config = dict(
    num_hidden_layers=8,
    hidden_size=384,
    n_experts=64,
    experts_per_token=2,
    d_expert=496,
    d_shared_expert=0,
    hidden_act='swiglu',
    moe_layers=[2, 3, 4, 5, 6, 7],
    router_score='softmax',
    normalize_top_k=False,
    routed_scale=12.6,
    balance_loss=0.000842,
    balance_bias=True,
    init_std_router=0.00728,
    lr_router=0.000304,
    num_attention_heads=12,
    num_key_value_heads=3,
    head_dim=32,
    vocab_size=27588,
    norm='rmsnorm',
    norm_place='pre',
    norm_eps=1e-05,
    positions='rope',
    rope_theta=13600.0,
    rope_fraction=0.75,
    qk_norm=False,
    attn_scale=0.177,
    tie_word_embeddings=False,
    parallel_block=False,
    init='uniform',
    init_std_qkv=0.0372,
    init_std_o=0.0093,
    init_std_up=0.0372,
    init_std_down=0.0057,
    optimizer='muon_variant',
    learning_rate=0.00929,
    lr_mult_o=1.5,
    lr_mult_up=1.03,
    lr_mult_down=3.0,
    beta1=0.9,
    lr_head=0.0129,
    max_grad_norm=0.5,
    warmup_steps=200,
    schedule='wsd',
    decay_fraction=0.843,
    decay_shape='linear',
    final_lr_fraction=0.05,
    batch_tokens=262144,
    max_seq_len=512,
    doc_mask=True,
    train_tokens=1798000000,
    max_steps=6859,
    dataset='wikipedia_en',
)
Below are experts of layer 3 (counted from 0) of a mixture-of-experts language model. Rows are named gate (a neuron's input weights, with its number), up (a neuron's input weights, with its number), down (a neuron's output weights, with its number) and show model dimensions 0-95. Each number is 128 + 24 x the weight over its row's rms, rounded and kept within 0 to 255.
Before each expert's rows: a language model's description of what the expert responds to; "gets" lists some tokens that make up at least twice as much of what it gets as of all text. This comes from a sample of Wikipedia text that the model never trained on. Tokens count by the router's weight.

# expert 21
Description: Determiners before nouns. The word the, plus possessives and demonstratives like its, his, their, These, that open noun phrases in running prose.
gets: " the", " The", "The", "s", " his", " its"
gate0 [140 103 116 137 177  93  91 152 162 102 116 138  87  74 141 114 142 120 107 119 140 122 178 174 150 145 154 150 181  99 151  85 121 103 124 131 131 126 120 134 141 144 148 110 143 114 132 120 134  85 123 130 111 150 135  95 172 129 120  93 112 137 135 109 102 129 146 131  91 143 167 116 120 164 159 119 186 111 129 120 120 148 113 134 145 129 130 112 126 164 160 118 114 107 100  89]
up0 [126 126 133 158 109 126 122 121  94 136 127  90  79 146 127 123 153 160 155 140 115 137  97 107 112  96 145 156 125 124 119 146 134 119 132 151  69 142 100 121 151 147 109 142 113 138 120 103 154 128 158 107 164 127 123 152 103 163 139 106 108 131 111 151 162 114 153 116 122 111  58  85 132 125 106 111  92 163 145 112 146 137 123 103 138  95 155 168  85 121 120  73 133 150 135  77]
down0 [135 115 137 132  89 170 136 116 136 126 101 188 113 132 162 165 155 137 116 121 153 151 146 149 171 136 167 146 135 106 148 125 164  88 107 100  99 117  89 114  96 101 203 140 100 128 153 130 138  87 113 146 126 129 142  99 137  71  79 149  85 110 198 103 137 116 104 123 109 141 147 150 121 135 135 131 121 122 199  98 110  99 154 173 136 130 161  67 120 142 114 163 129 138  99 135]
gate1 [158 163 123 119 138  64  95 151 131  97 132 113 120 104 174 117  87 126 105 113 120 150 146 135 197 133 107 128 118 130  94  91 147 136 141 157 105 137  88 103 101 158 108 140 112 107 144 164 150 110 144 127 133 153 134 127 166 149 109  95 110 149 158 142 134 123  59 109 117 117 144 132 114 136 120 138 100 103 102 128 149 109 154 106 139 127 118  97 130 127 166 153 131 111 125 120]
up1 [121 114  92 138  85 172 174 147 138 112 172 122 135 132 106 137 134 121 122 145 128 107 126 106 122 118 133 160 167 156 122 116  99 117 165 160 105  75  99 141 167 132 124 140 114 130 155  71 137 131 119 151 181 129  86 114  97 110 111 113 135 135 111 126 132  94 126 142 109 123 132 109 129  87 133  95  85 153 132 147  98  92 100 166 119 167 169 120  80 160 140 131 101 119 134 101]
down1 [171 166 117 171 121 111 136 160 137 126 114 121 108 108 150 108 146  95 112 148 122 111 105 138 177 139 149 110 115 138  86 148 131 171 126 175 133 141 118 103 152 108 127 119  76 156 177 127 143 140 119 144 170 132 135 122 101 124  85 136 159 152 173 158 140 126 106 110 132  95  86 137 133 156 137 126 128 138 136 140 113  99 132 148 208 164 134  73 100 148 121 119 189 141 156  96]
gate2 [106  87 149 110 163 148 107 126 116 101 167 117  98 151 162  94 135 129 158 125 120  84  93 140 149 108 145 123 114 105 103 153  89 158 168  98  86 153 139 150 122 140 139 125 105 126 166 142 122 111 176 125 122 158 129 125  89 129 128  94 167 116 140 143 121 120 109 136 131 111  84 121 152  92 137 131 108 132 135 134 130 137  88 113 122 141 117 131 100 129 128 151 125 126 148  83]
up2 [106 154 136 118 133 120 154 141 122 105 119 135 100  83 141 147 153 155 189 133 115 122 152 136 132 124 176 129 135 109 149 120 125 144  93 143 139 154 131 138 135 148  99 155 129 142 126 145 103 113 111 148 129 123 106 177 143 139 151 125 106  55 119 113  95 129 105 146 123 106 109 135 117 147 138 132 172 173 117 131 158 160 107  67 129 149  99 108 130 156 160 102 105 138 135 140]
down2 [ 97 171 104 129 107 137 130 149 135 153 154 173 140 111  92 112 134 106  98 137 141 106 147 126 151 140 120 144 115 131 106 147 138 138 112 104 104 166 127 111 149 152 120 135 126 119 133 131 104  95  87 160  85 145 160 115 147 125 164 135 122 166 104  97 118 146 138 146 118  97 110 115 102 155 102 103 150 151 145 145 103 139  94 158 121 118 159 159 161 129 141 155 143 128 111 114]

# expert 25
Description: Coordinating conjunctions. Conjunctions joining names or list items, mostly and, also or, &, et, etc, nor, but, and also.
gets: " and", " or", " &", "/", " as", " /"
gate0 [143  95 161 123 148 145 150 126 106 107 128 140 149 112 170 118 157 139 153 119 137 175 129 104 105 103 152 140 127  72 115 112 169 129 112 156 156 116 132 117  80  90 182 140 123 130 114 142 113 154 112 101 113 114 111 155  84 175 150 111 146 130 153 128 106 137 102 125 159 138 155 129 117 176 129 122 181 112 170 155  81 121 106 155  73 130  79 113 143 136 119 130 157 147 134 135]
up0 [117 119  89 148 105 124 110 132 116 124 108 129 134  94 131  84 113 161 151 131 130 132 116 124 130 125 124 110 152 149 136 142  85 125 128 131 128 110 145 127 152 137 132 111 170 115 135 164 128 134 135 122 142  82  99 182 115 134  73 145 113 140 124 100  84 104 131  96  88 147 134 141  90 151 119 172 137 138 135  91 123 154  78 145 102 117 143 161 134 107 131  80 108  95  85 118]
down0 [133 162 102  78  85 109 140 144 132 114 171 127 149 134 109 116 105 138 124  87 120 131 148  96 118 158 120 119 125 129  79 148 111 137 101 144 133 151 143  99 123 133  93  98 168 112  99 136 172 118  96 113 109 147 106 129 145 115  92  90 113 155 133 181 143 145 156 166 129 107  78  87 113 114 122 123 113 121  95 106 122 118 147 102 130  96 122 190  93 133 112 137 158 146 141 110]
gate1 [143 160 116 106 119 112 174 117 139 100 100 104 118 141 136 104 155  95  83 157 151 115 139 134 127 139 111 139 168 177 103 171  62 122  80 176 105 107 169  90 138 142 140 182 137 143 105 143 143 132 119 119 131 131 150 134 130 184 160 144 154 127 107 133 127 145 129  99  80 110 164 130 149 144 167 113 129  98 118 131  84 155  85 124 134 122 144 112 105 127 152  84 125 159 115 133]
up1 [151 106 150 142 133 124 122 169  97 132  89  67 116 132 154 149 155 117  85 116 124 127 134  53 123 107 110 167 144 161 124 143 124  52 117 113 117 138 124 119 118  93  91 137 122 126 116 104  60 120 139 118 131 130 105 107  96  93 163 100 139  69 146 170 113 159  98  79 109 107 117 125 159 155 146 123 110 121 100  92 111 145 127 139 134  97 121 181 149 128 112 139  87 111 111 113]
down1 [ 86 139 156 174 207 154 154 139 128 132 151 109 152 134 110 120 137 122 129 111 140 155 133 102 127 153 138 139 124 135 128 172 127 109 122 140 140 139 120  88  54 135 132 122 118 127 107 150 118 167 155  84 164 136 138 120 109 126 150 115 121 144 149 156 129 121  93 118 122 121 140  94 104  99 140 127  97 127 120  91 112 119 107 158  87 131 122 110  99 104 153 100  88 139  87 118]
gate2 [168 134 143 124 135 153  43 109 168 138  70 174 148 100 126 101 153 191 155 146 113  99 119 100 130 140  97 139 133 170 139 110 120  93 133 132 143 122 136 121 122 136 116  92 133 119 117 142 125 127 109 115 122 117 117 107 161 147 153 126 156 109 109 147 125  97  96 128  93 126 134 137 118 126 145 114 103 134 145 127 130 181 159 104 155 153  99 107 140 150 150 159  97 147 110 142]
up2 [103  91 142 126 133 112 102 140 124 125 155 155 159 109  99 137 109  70 144 151 160 109 135 106 154 141  80 103 139 175 164 110 151 122 165 122 110 116 121 132 115 161 113  95 142 152  95 102 151 165 116 148 146 157  99 151  96 155 120 164 134 158 140 120 120 132  94 119 131 163 107 128 126 118  92 135 124  71 105 124 162 130 152 171  81 145 116 149 171 167 127 103 131 170 112 117]
down2 [143 147 133 122 111 133  92 137 137 112 141 147 148 125 152 111 127 126 133 123 130 121 122 126 119 158 118 133 137 144 146 120 118 161 137 164  84 141 167 103 154 115 183 143 152 144 167 136  80 162  71 108 111 103  93 141 109 106 157  56 126 104  94 148 125 122 142 115 146 140  92 204 113 132 121 100 110 146 183 143 144 148 111 100 138 157  81 110 153  90 150 100 124 176 135 134]

# expert 37
Description: Infobox colons, cell pipes. Colons after infobox labels (Land:, Born:) and pipe separators between cells in data tables, especially election and sports results.
gets: " |", ":", "|", "):", " -", " –"
gate0 [135 159 101 103  96 135 112 169 152 118 134 107 142 112 132 148 161  85 153 206 119 127 147 144 113  98 151 128 101 156  97 117  69 173 139  83 141 137 140 117 135 129 132 118 109 124 141 151 126 133 102 128 104 161 133 113 113 119 112 121 103 141 119 142 144 125 103 136 146 138 125 133 149 136 105 112 125 181 135 160  97 131 110 128 140  97 111 152 145 136 159 132 194 128 123 145]
up0 [113 112 151 148 121 121 108  97 123  97  99 119 185 117 151 119 103 143 121  94 141 128 115  79 130 123 127  85 118 145 119 121 155  71  98 106 170  97 165 111 128 135 150 120 115 143 114  93  91 178 134 120 151 158 123 142 133 122 164 132 146 169 149 101 131 126 160 135  88 123 141 127  98  82 106 126 158 127 161 157 136 133 156 107 128 142 137 156 113 134 141  92  93 171 128 133]
down0 [148 152 125 114 124 131 104 148 119 158  97 146  56 121 113 120 132  96 158 105 126 119 134 144 149 118 118 143 147 121  95 126 124 179 141  90 109 120 142 109 132 122  97 130  96 139 169 139 127 123 146 183 133 153  84 110 129 105 110 129 156 143 112 120 127 110  81 144 157 124 156 138 129 110 121 131 159  98 104 153 126 111 127 133 141 143  86 109 150  91 129 151 118 126 124 113]
gate1 [ 93 115 149 135 105 118 120 111  86 164 129 136 139 111 124 161 151 130 113 150  88 124 156 127 148 121 152 117 135 127 129 111 111  83 104 160 152 112 151 133 140 110 121 179 151 128  77 122 116 112 119 144 147 115 138 122 121 146 143 102 133 112 118 128 147 122 120 113 139 107 170 111 102 114 100  95 123 102 136 105 146 137 125 114 142 137 143 138 122 108 141 139 115 136 149 120]
up1 [153 137 135 102 120 135 118  94 145 159 125 148 189 138 132  83 134 107 133 147 138 103 119 110 121 146 143 169 100 150 102 117 145 159 166 132 153 117 136  84 132 116 100 108 160 126 164  83  91 163 118  82 149 119 133 119 136 112 112 117 118 149 133 137 140  89 137 114 108 107 125  91 129 108 111 137 132 148 128  82 129 133 146  96 185 125 147 101  93 111 139 115 177 123 117 125]
down1 [116 131 122 105  93 194 123 111 119 137 128 127 195 102 145 143 133 161 132 151 120 127 122 163 148 136 145 143 126 125 117 139 137 108 116 192 125  91 138 149 155 130 132 132 150 115 120 107  87 111 148 131 146 145 142 125 142 131 142 146 132 105 117 152 149 127 145 130 123 124 167 133 100 155 119 148 140 109 213  70 127 152 111 143 125 142  97  66 116 121 115 160 145 126 109 107]
gate2 [ 87 127  74  84 164 120 120 138 132 148 147 120 133  90 109 107 133  95 116 152 153  57 164 127 129 123 122  84 115 139 142 137 119 119 163 114 191 155 137 117 121 196 130 101 154  98 129 119 127 158 116 104 119 136 109 114 111 116 153 125 116  96 124 120 132 120 100 113 155 156 112 141 160 175 170 164 146 117 138 116 179 176 128 159 157 114 139 134 139 122 136 111 112 161 126 137]
up2 [123  78 138 116  60 136 154 156 145 123 127 103 183 143 140 151  98 126 147 136 108 189 133 123 126 117 146 126 132 141 105 136 154 155 116 159  98 115 122  78 131  82 153 143 120 159 129 156 126 150 105 135 127 144 112 146 126 137 111 104  96 162 121 118 120 115 146 108 106 114 121 138 125 161 112 105 109 155 122 115 144 123 105 140 106 171 139 128 130 117 120 145 163 150 102 139]
down2 [139 104 174 124 137 109 147 135 104 118 181 111  97 126 112 110 136 144 116 126 146  81 138 130  94 108 143 162 105 103 151 104 117 145 101 121 107 105  78 166 117 118 135 117 149 101 134 117  77 135  99  95 101 124 128 118 125 141 129 120  98  74 141 130 126 110 161 148 127 153 151  61  95 144 128 120  93 118 120 125 127 138 108 124 136 133 154 133  93 127 157  99  90 127 121 130]

# expert 15
Description: People nouns and pronouns. Personal pronouns and nouns for people or groups, usually sentence subjects or objects, e.g. he, they, him, people, sons, students.
gets: " he", " it", " He", " they", " she", " him"
gate0 [169  54 130 134 134 115 104 140 120 132 109 107 183 127 134  93 149 177 108 118 141  96 137 140 131  85 109 140 130 138 130 159 133 110 137 104 126 103 117 102 142  88 149 138 141 137 150  86 144 112 127 135 117 150 125 160 135 177 116 178 146 193 125  99 116 153 108 125  97 162 142  81 110 161 164 136 147 140 132 108  92 143  77 162 121 158 155 148 125 154 148  98  76 107 103 149]
up0 [116 145 155  61 116 141 106 122 155 137 160 146 119 104 127 120 150 141 136  91 165 138 132 130 133 186 137 160 115 178 137 134 149 114 152 113 127 144 155 152  89  85 100 120 127 136 128 142  82  86 106 140 101 140 134 142 119 119 130 149 103 150 136 104 114 135 145 141 134 117 128 104  82  68 159 115 102  95 109 123 121 124  71 149 130 146 126 175 174 155 138 142 120 194 141 128]
down0 [106 126 125 182 103 120 129 132 170 129 114 106 100 138 123 136 128 125 118 142 138 147 140 104 132 154 104 132 111 141 134 107 112 173  93  96 116 103 169 143 136 131  96 175 139 125 127 125 142 109 117 125 132  89 126 149 145 116 104 134  65 118 116  71 107 167 190 104 108 145 135 148  90 128 141 123 174 168  90 143 116 137 165 100 160 156 146 196 145  99 172 142 134 154 136 129]
gate1 [115  99 128 130 152 189 146 139 130  98 136 135 170 144 126 127 159 115 106 114 150 143 118 111 130  96  70 140 131 168 118 128 128 119 140 143 130  72 127 162 145  89 108 168  71 151 163 141 111 135 103 141 119 151 108 111 112 139 117 121 113 135 107 106 168 140  84 116 118 140 178 142 139 130 169 182 141 115 181 118 124 166 102 112 134 139  64 155 118 163 164 148 131 100 108 163]
up1 [121  89 108 133 138 112 132 126 148 119 148  98 142 110 121  99  95 121 149 171  78  99 106  76 108 148 145 149 108 118 140 105 112 115 146 118 120 157  96 152 156 145 134 137  79 136 120 100 127 141 103 118 144  99 122 127 135  83 168 133  62  82 177 132 121 144 148 138 127 157 126  81 122 133 120 121 174 119 112  76 138 150 109 116 141 144 156  61 168 108 126  95 110  95  83 142]
down1 [143 138 116 112 129 136 112  85 102 132 103 126 113 147 152 172  81 124 113 151 145 160 124 121 155 123 133 131 126 153 138 140 167 130 140 154 127 112 133 158 124 139 113 155 170 105 118 113 141  93  99 119 105 125  99 117 159 162  96 147  90 125  94 111 109 151 114 115 113 119 105 138 125 111 154 142 148  76 131  94 119 161 168 161 172 100 100 167 136 125 134 116 138 162 164  87]
gate2 [ 93  75 122  61 110 116 141 110 146 142 150 142 131 136 140 133 124  89 125 156 148  98 159 143 120 133 115 147 116 172  75 100 123 156 124 132 108 118 104 115 185 118 136 143 147 100 139 106 170 144 115  93 143 122 165 116 155 145 108 141 118 136 155 153 100 115 127 106  75 135 121 139 133 137 103 140 130 161 104 128 125 142 122 123 135 156 130 116 121 152 148 138 116 157 138 165]
up2 [141 196 120 159 131 179  90 125 112 167 172 123 132 104 145 123 138 191 128 110 116 107 130 105 142 142 137 104 152 122 145 141 107 129 187 143 118 140 135 120 111 150 105 138 117 102 186 132  86 116 104 125 117 162 127 107 105 147 133 134 109 113 141  98 155  73 124 132 126  99 146 123  99 136 165 128 168 135 135 126 105 100 103 113 134 135 123 123 106 134 104 127  99 154 129 120]
down2 [120  99 144  97 115  83 110 129 149 136 131 145 124 112 113 135 124 130 144 179 146 101 182  89 136 118 125 100 101 142 107 143 134 115 126 141 112 165 112 119 120 175 119  91 106 129 118 174 134  95 165 192 137 129 141 179 156 118 101  89 127 143 148 132 109 167 124 149 156 164  92 152 109  93 112 116 140 131 118 134 136 138 174 131 137 134 110 128  97 135 118 162 135  87 148 129]

# expert 16
Description: Clause connectives. Conjunctions and relative words joining clauses in running prose, such as and, but, which, that, who, until, if, though.
gets: " and", " that", " which", " but", " who", ","
gate0 [ 98 118 141 124 172 132 139 112 169  96 138 106 125 126 143 129  46 128 158 135 144 123 148 133 132 134 146 144 130 128 146 179  98 118 136 156 128 164 117 170 154 129 196 131 140 124 121 117 138 131 126 135 151 152 134 188  91 123 105 125 101  89 173 132 143 152 137 161  99 105 137  87 113 141 138 117 117 182 127 170  83 124 103 119 139 149 142 160 133 150 114 137 158 128 127 133]
up0 [171 198 118 151 129 154 161 124 143 172 149 134 132 109 143 122  97 140 123  98 151 162 120 124 117 129 111 138 143 114 124 132 157 145  99 107 135 135 118 173 127 151 107 167 150 136 132 137  81 130 130 144 125 183  98 126 130 126  97 165 104 148 142  93 143 123 109 135 127 118 148 142 126 137 150 145  77 125 146 164 120 103  90  86 147 142 114 100 128 123 114 141 151 121 112 131]
down0 [132 101 106 102 117 121 117 108 138 100 138 146 104 123 147 143 130 100 144 156 115  97 149 154 155 137 117 143 179  99 104 129 122 124 138 184 163 115 117 105 152  66 136 110  85 133  88 138  92 114 145 101 147 128 110 105 138 135 125 115 147 162 140 127 101 115 123 137 101 145 122 116 141 146 186 110 101 145 127  80 134  64 113  77 124  95 109 150 148 147 127 149 130 141 180 150]
gate1 [145  98 113 134 175  75 158 100 145 116 127 121 134 116 124 159 123 102 116 109 130 132 119 118 105 151 150 130 112 146  86 137  86 109 112 125 125 158 149  92 136 147 106 119 146  88 115  88 139  61 153 146 116 158 133 149 181 112 136 114 115 114 125 116 132 126 156 107 106 106 162 146 147 123 151 144  83 139 156  99 121 157 153 150 125 109  96 130 131 121 109  93 130 145 102 140]
up1 [139 179 147 147 108 155 120 134 138 177 130 161 151  75  82 108 132  93 143 108 136 153 120 117 149 123 143  74 147 119  83 122 162 120 108 150 123  92 145 104 139 157  87 144  98 109 176  94 103 176 110  92 118 118 143 106 122 130 122 172 130 191  92 135 109 157 108 190 159 151 122 113 122 178 118 129 111 146 106 134 101 160 118 124  75 120 109 132 126 178 177 133 111  88 119 155]
down1 [116 144 151 109 143 131 160 150 115 129 137 102 146 114 166  94 145  80 110 127 125 146 124 112 153 125 135  93  85 108 119 124  80 107 128 132 107 125  96 140 141 130 104 160 139 157  94 118 101 133 153 133 128 121 101  97 148 167 127 150 129  87 119 155 148  96 119 180 126  95 169 129 179 178 133 144 145 158 101 124 120 145 146 120 109 144 127 161 111 147 128  99 124 143 119 119]
gate2 [ 88 129 129 142 107 164 128 152  83 123 123 166 123 153 124 105 141 108 110 120 134 138 120 152 153  88 154 146 124 130 112 163 154 167 134 156 122 113 167 133 110 140 146 134 129 155 128 115 104 147 129 127 151 126 149 120 141 109  93 117 112 177 112 107 134 110 125 142 159 155 134 126 114 100 129 136 156  90  61  89 146 188 137 102 137 131 127 122 188 128 144 161  92 131 160 136]
up2 [126 193 118 128 114  76 116 139 146 178  89 143 140  97 106 144 101 127 129 196 113 126 110 157 125 132 113 139 132 130 129 114 104 115 127 136 142 178 116 123 161 151 156  70 121 121 109 139 115 146 137 137 114 146 147 106  73 131 119 172 149 127 125 105 141 113 145 119  84 116 136 106 109 140 121 102  97 114 156 119  93 152 119 112 118 128 135 112 109 111  84  89 115 105 104  91]
down2 [188 139 140 105 140 110 150 156 146 145 152 127 114 155 146 144 115 116 153 129 114 125 158 159 111 116 158 140 134 112 136 121 130 152 157 116 100 124 166 154  96 122 132  92  69 131 183  99 105 150  85 131 116 113 118 144 171 110 159 141 130 148 122 160 113 137 104  89 140 180 149 119 157 110 139 116 129 134 128 118  89  91 117 133 103 131 110 122 150 157 136  90 119 120 166 101]

# expert 33
Description: Table cell separators. Pipe separators, blank cells, signs and dashes inside numeric tables of sports standings, polls and statistics, e.g. |, ±, −, %.
gets: " |", " ", ";", "%", " +", " —;"
gate0 [112 174 129 118 118  91 137 106 163  87  82 140 156 143 131 162 121 111  76 128 143 138 179  98 127 100 126 123 109  93  96 136  94 119 118 132 146 184  78 117 114 163  99 164 162 188 118 114 171 103 121  92 112 132 161 117 118 143 139 142  97 135 147 125  99  86 114 142 123  98 139 140 136 154 108 127 131 158 173 135 163 119 120 146 146 147 168 120 103 108  87 119 107 122 132 111]
up0 [118 176 167 148  99 138  85 107  96 120 124 109 186 138 169 154 113 124 104  89 122 136 140  90 156 161 112 132 164  99  93 102 101 128 133 112 127 135 115 152 108 129  90 180 121 140 136 138  99 135 100 131 125 139 142 119 141 120 109 155  89 107 116 113 121  90 122 119  84 141 144 171 153 123 150 148 115 153 134  94 127 151 143 134 142 137 118 115 145 121 103 149 107 120 124 168]
down0 [125 146  90 105 161 131 111 156 135 129 120  98 154 141 143 112 142  84 102 112 123 157 143 116 129 145 126 132 136 148 126 133 106  78 158 135 170  87 110 140 109  89  97 136  99 152  88 128 117 131 130 105 182 140 147 136 143 132 139  92 143 117 101 122 135 102 126 116 100 160 144 112 125 122  99 162 143 131  99 150  98  99  87  92 118 127 100 134 147 151 152 112 108 132 136 167]
gate1 [129 161 115 102 132 121 134  89 133  91 117 141 137 118 149 126 104 114 102 171  90 146 157 129 138 142 108  70 166  84 112 112 135 123  92 121 162 109 125 106 122  88 135 178 135 119 139 111 106 127  90 138 138  92 172 126 160 140 142 120 141  97 161 162  88 110 111 127 132 153  87 149 126 144  93 169 133 122 139 133 146 158 151 113 107 149 145 171 135 113 108 116 139 140 118 106]
up1 [107 119 120 154  98 139 135  90 110  72 131 106 139 129 147 182 104 118 113 138 105 158 145 176 153 145 141  98 101 118 141 130 114 120 160 155 159 121 134 104 134 131 156 186 122 140 183 112 144  76 109 124 131 123 144 148 166 156 160 167 108 108 166 133  64 125 113 122 147 114 103 124 142 147 106 110  92 154 131 122 106 183 123 142 108 122 159 111 133 106  93 109 107 148  86 118]
down1 [120 173 154 158 106 118 138 122 100 125 120 123 124 110 105 100  91 144 135 104 124  81  94 134 156 145 103 121  98 109 141 148 106 136 133 171 117  98 125 150  85 132 143 103 197 121  80 103  99 120 122 145 135 120 133 130 137 115 107 189 164 133 129 148 101 123 125 148 138 126 138 125 108 134 167 154 113 115 136 106 152 129 106 149  87  91 113 147 142 120 115 126 151 123 119 128]
gate2 [113 104 137 123 137 135 124 116 111 157 138 142 107 121 117 132 120 148 138 135 111 128 156 141 189  97 121 184  78 109 126 112 141 159 116 118 168 106 163 150 114 164 132 109 116 153 109 162 140 157 118 136 121 120  98 118 101 107  75 151 136 111 169 159 152  92 142 101  86 117 129 130 150 124 157 111 112 110 123 143 132 145  89 133 139 117  82 141 123 108 140 123 121 123 157 156]
up2 [101 104 157  96 149 153 122  81 126 141 152 163 108 132  96  85 107 140 114 129 134 113 134 122 164 100 153 171 111 106 115 108 101 137  91  98 167 133 142 108 140 120 124 143 126 158 111 164 105 142 147 126 107 150 107 140 158 138  93 149 118 119 163 126 127  99 147 126  97 117 130 106 162 123 167  96 130 150 127 145 155 116 118 150 152 112  93 117 178 123 149 103 142 111 140 159]
down2 [189 125 177 113 132 153 128 130 151 127 138 119 160 140 101 123 103  98 131 103 141 147 117 124 105 131 123 113 112 154 125 163 213 101 135 143 112 135 123 135 121 149 109 102 182 174 144 115  94 125 137 137 124 128 171  98 112 105 143 116  93 121  85 160 126 122 122 129 144 153 111 136 151 154  98 147 122 126  74  74 129 127 135 109 148 147 171  85 113 152 121 141 109 154 104 125]